{
  "n_layer": 10,
  "d_model": 128,
  "n_experts": 48,
  "experts_per_token": 2,
  "d_expert": 96,
  "d_shared_expert": 128,
  "activation": "clamped_swiglu",
  "moe_layers": [0, 1, 2, 3, 4, 5, 6, 7, 8, 9],
  "router_score": "sigmoid",
  "normalize_top_k": true,
  "routed_scale": 1.0,
  "balance_loss": 0.0121,
  "balance_bias": false,
  "init_std_router": 0.0112,
  "lr_router": 0.00277,
  "n_head": 6,
  "n_kv_head": 1,
  "head_dim": 32,
  "vocab_size": 8192,
  "norm": "rmsnorm",
  "norm_place": "pre",
  "norm_eps": 1e-06,
  "positions": "rope",
  "rope_base": 10000.0,
  "rope_fraction": 1.0,
  "qk_norm": true,
  "attn_scale": 0.177,
  "tie_embeddings": false,
  "parallel_block": true,
  "init": "normal",
  "init_std_qkv": 0.0545,
  "init_std_o": 0.00995,
  "init_std_up": 0.0545,
  "init_std_down": 0.0061,
  "optimizer": "muon_variant",
  "lr": 0.00967,
  "lr_mult_o": 0.651,
  "beta1": 0.95,
  "lr_head": 0.011,
  "warmup_steps": 50,
  "schedule": "wsd",
  "decay_fraction": 0.419,
  "decay_shape": "linear",
  "final_lr_fraction": 0.0,
  "batch_tokens": 65536,
  "seq_len": 256,
  "doc_mask": true,
  "train_tokens": 392300000,
  "steps": 5987,
  "dataset": "wikipedia_en"
}
Below are experts of layer 6 (counted from 0) of a mixture-of-experts language model. Rows are named router (the router's row for the expert) and show model dimensions 0-127. Each number is 500 + 25 x the weight over its row's rms, rounded and kept within 0 to 999. Numbers have three digits each.
After each expert's rows: "comes after" lists some tokens at least twice as common just before its tokens as in all text. This comes from a sample of Wikipedia text that the model never trained on. Tokens count by the router's weight.

# expert 3
router:468487482552507518502515469505504533482525507467526516497486564525500500484510540566520486500493509466521489539497472534464485521527514522475486514503499491471459462482494518489481485528498490518478478505534517478529529512500514548532505492464487507495503528479483495475492527480486528497420504509524473463531526486466511486466528490498489503480533538503529446524491475514496482438524
comes after: "'", " of", " in", " for", " United", "’"

# expert 19
router:516477493495525525502472506484532528524533516454500461511512554497473512492462512513522519494508514476493515523500449496529516516525508507515566470511513489453500511476480546517516500528477465509514482548549503526519484525540500486518490522470502514493488492474520527488494519458468530510469485531513521468476506527486501471492520572487464468488515490505509462501461501510439464461507
comes after: "|", "–", " |", ".", "-", ":"

# expert 43
router:528549446499506483472534492480488526502520475448470543501491516515488544503500492504533490470493513477512479490537476510487472453491495507502520480558518490499476507467482490516515509518502510509474539512520516508514535477535468525514500491499500513467503549518481484535508488497505493525532515525492514454524498503517508474485514548500503451467567527507500442537501557549475478482483
comes after: ",", ".", "s", " and", " well", " but"

# expert 29
router:523504480521527502485475496494487509513512469469489516523559532507506538497466534512500584455512485525477472511519470504509454481488532471481492495530497488472485526511473525489505492526471431490517490544523488527538534466494520482490503474486478523486517495482509492506535512502496502478470454504510505506545479496487504496544537514499508496496511508457503463551476534502481471431495
comes after: "\n", "-", " |", "|", "\n ", " al"

# expert 13
router:552524465492485525519493473498509551491540542462474470538517525520510525455488481491518497481529468475531526494493463517520468511544523485463502525496487463490490483490419526506498488499470471540493477496506527502500499483504467527510529519437500501540488490511532489488506536470461525504487486520528491463482494506468548492493503529513493480464512529504498490521451516520475480510532
comes after: " (", ",", ":", " |", "–", "."

# expert 15
router:480477484520508455492514472504534522490517505513454485485508493492492521493486540517501509511497461501496490507539472514491486494554501531461548457536507481505489524483455522475495507512508472514495441520513523523530506491534524501517503523474508547522460491443516500496491536477492533472459516504515525490496557520466552478502524546516519481510507543477521494506487479549461446486502
comes after: ",", " in", " United", "–", " 18", "In"

# expert 7
router:517483488545500508506478519489477509473489488503510464453496522515515543454467491464525496500493473484528451477572438482468517479496528497485524502523476499507486518529511516542509503524505482527510499503545528562542516516511512517545479549474474483487536548465514483456534506522514536509498463507509511516512508500480519489508494509545506477467530508515525481545481496500504496480479
comes after: "  ", " 0", ")", " 1", "0", "%"

# expert 27
router:508511507493463474515523466483503504490549509488570501510522518486499527509478452516535487487509486490533501496506453509498479464510536545482537469501507487499465501479486520511475437522464503525490500482518505543499501473477531486492483533457501508463511514456514520480456550500470491470483547492547531510520480497502538442503514524521500509489535502516540488496497536525538468502486
comes after: " the", " of", " |", " in", ",", ":"

# expert 22
router:492518479552465518491463526484490520489529446498458532477514510503487502488485490495500525511502451487519471522523472524506479452543537510522523454552522480486492505500476488512495493482456471523493498498477492497510498511538503459508493541462521485524507491468525497464551536487490606514486467517526501499513489504502526474528509546489501495514527537525506487512495494529475488493521
comes after: ".", "=", "s", ")", "\"", " No"

# expert 26
router:501515456512472536507442504496465505474544527445513454469485551527492502505514521527531514525496502491522532527522451474513481494527520519519547494518508491501457504508487541527497494513470468502505491525494512509498517501534492536505486548489506557508479522459497537496485496460477505477476528479532523476538478503462525486462507512483461496461538487512505492496490539510462490466529
comes after: " the", " |", " a", " The", " for", " of"

# expert 46
router:520573493513505491504510499465450528473528491459490539458507499493527505532467538498517509464501448420505508501496451530496477487489514516497481464472530446489499510520504520498491472562470480490491515494492456504510521494465516518504482483489483512448502510497520464522483512470462510492493500520536469451533517522498488515487526509539488464486498521489512471542493498484509487504511
comes after: " the", " and", " a", " to", " an", " was"

# expert 16
router:477533499507498521512491506449518526488526519498501483539491512502499514480459493501529517484491471475546510539541476498510480493521509487497510478529487461445480498512492539511508481559479483486477499489534479510513549542528505474504506554514458498511536486492515504503503518485466477482473491482486497500559485564481520478478511486460481503485527555483494490538458555552477516497495
comes after: ".", "=", "-", "|", ")", " information"

# expert 37
router:503506513501514480518517485460502499488549546451478487499518512510489528486444492466527512494504475444488469496504474520493445511545505488483511496549527516514498503494471482493475485518457486561481523509523477507477526544498517478493508531524472478486499494457551455456493557453463549511504527480512508494549478518502520496476519506508489488510507496520501471539484514505498464476505
comes after: " (", "\n\n", " \"", "-", "″", ";"

# expert 23
router:495488494465431505500517473440508555464544513515514471487520534508481520482480508518534512485481482493460485506517470539481499511532472513494490492520527495525469511529520499490508504523525515523499516524512542536525528504533480481524502482480463549513442512491474495495510536459476561486499506519545473482502474519511529512461533527494459490472522533490524468542515488497470506504505
comes after: "\n", "  ", ")", "\n\n", " %", " 1"

# expert 34
router:499543494544489476487518508482511507478499483490508501481508518517517523507483498538531519511477494507521508461517432506499528503546515503509501518526447455490450462508454508471510476541506446479484491520464504523486498529491483527501528520463514546464506512464522522470509489504462487522456496536533512488480528494516490456462513493525465448456522482523511442507517501524492483495490
comes after: "=", "\n\n", " |", " =", "|", "-"

# expert 1
router:499486460540507526525494482452485523480517516455504496476489472507487526487482522507531522486524514492536481487518493501479509442474514471528517498514529470494545475482471507507485503503487497553510526476491470503537513472512470510506563515517499515491535514500532460496505505489494511454497504519532471462532495492473474514456536510530458466497499498452571492513473557510496462467507
comes after: "\n", " of", " in", " to", " as", " on"

# expert 38
router:494525460540514507509486528491469523524501534507520520543466510537491501498493509559520515483467496465509544466514478506481487487535524507506480463533476501486489507483454539503486500528513482460486545545551510515504511479522493495544499471491468499479475489485501467477514532476506553502479488518526487460492532543456506467505496545521506457470510487490503465540450501524491494465507
comes after: ".", ",", " that", " he", " it", " and"

# expert 4
router:502492504493432511506500513493453503464512476489541502501505557497518523500504540496525477520513482507526541527525470491520527470496520505502540499523487492495446531484505538536485468528435495483490516542501511501511521481504486480508501492458499496495501530449458537440476543486483522486508485520549507491509520522484529491507539526504502476479542498496507495541459505523464477487455
comes after: " the", " |", ",", " The", ":", " and"

# expert 10
router:526497488485480526493461514495474492495509497472477454491572546515508525497495547503517488533522494459512525514542457471498477508528522518505539497545468484469491522541467532497477482551478471513489491580508520498507524510542509524518472526482510529496509521455497541506511515487475549498465471519549494480502549505506542492503504512494535489481512511508487483509508516516482485494509
comes after: " |", ";", ":", " –", " a", "|"

# expert 11
router:486514478507489480483503508498508523497492464497477517506547537504441532487487488519531488507488490505499482460526509511557512479533532500493484530542520486491520521543475530506496495489480433516541494521525533508499493529505492576524482488472495499499490515478469515480494527499469509470465500546556510495492488534497531445497511520523520509467500496449512488533442486500452493471504
comes after: " |", "|", " C", " Gu", " E", "C"

# expert 6
router:492576463500489545516476531484524496489517508508471488493503526492505551486468490490506505469483473498533530496536505516485526508531523498450511476541519490484466564522473543503511484519436496534519493505546518517512514502503478513523502504487478527512464534509498514504532500481489526500499503534477510465516553530507551517480519537503485505492562502485518474517504511504434483493498
comes after: " was", " a", " the", " is", " were", " be"

# expert 9
router:490502454510514513508513451433514509494518521477488500489559546511454499495507513553529532512528491471539469553526498527452489511519515490505537508524510432521498530509497509521477507554454482525485473521488513494535504489485475524529500520445478490523493537481508500499502547490476509494485504505512544479527483526495485465499499517498507490492518501474508487519496511529515491470557
comes after: " a", " the", " of", " an", "'", " List"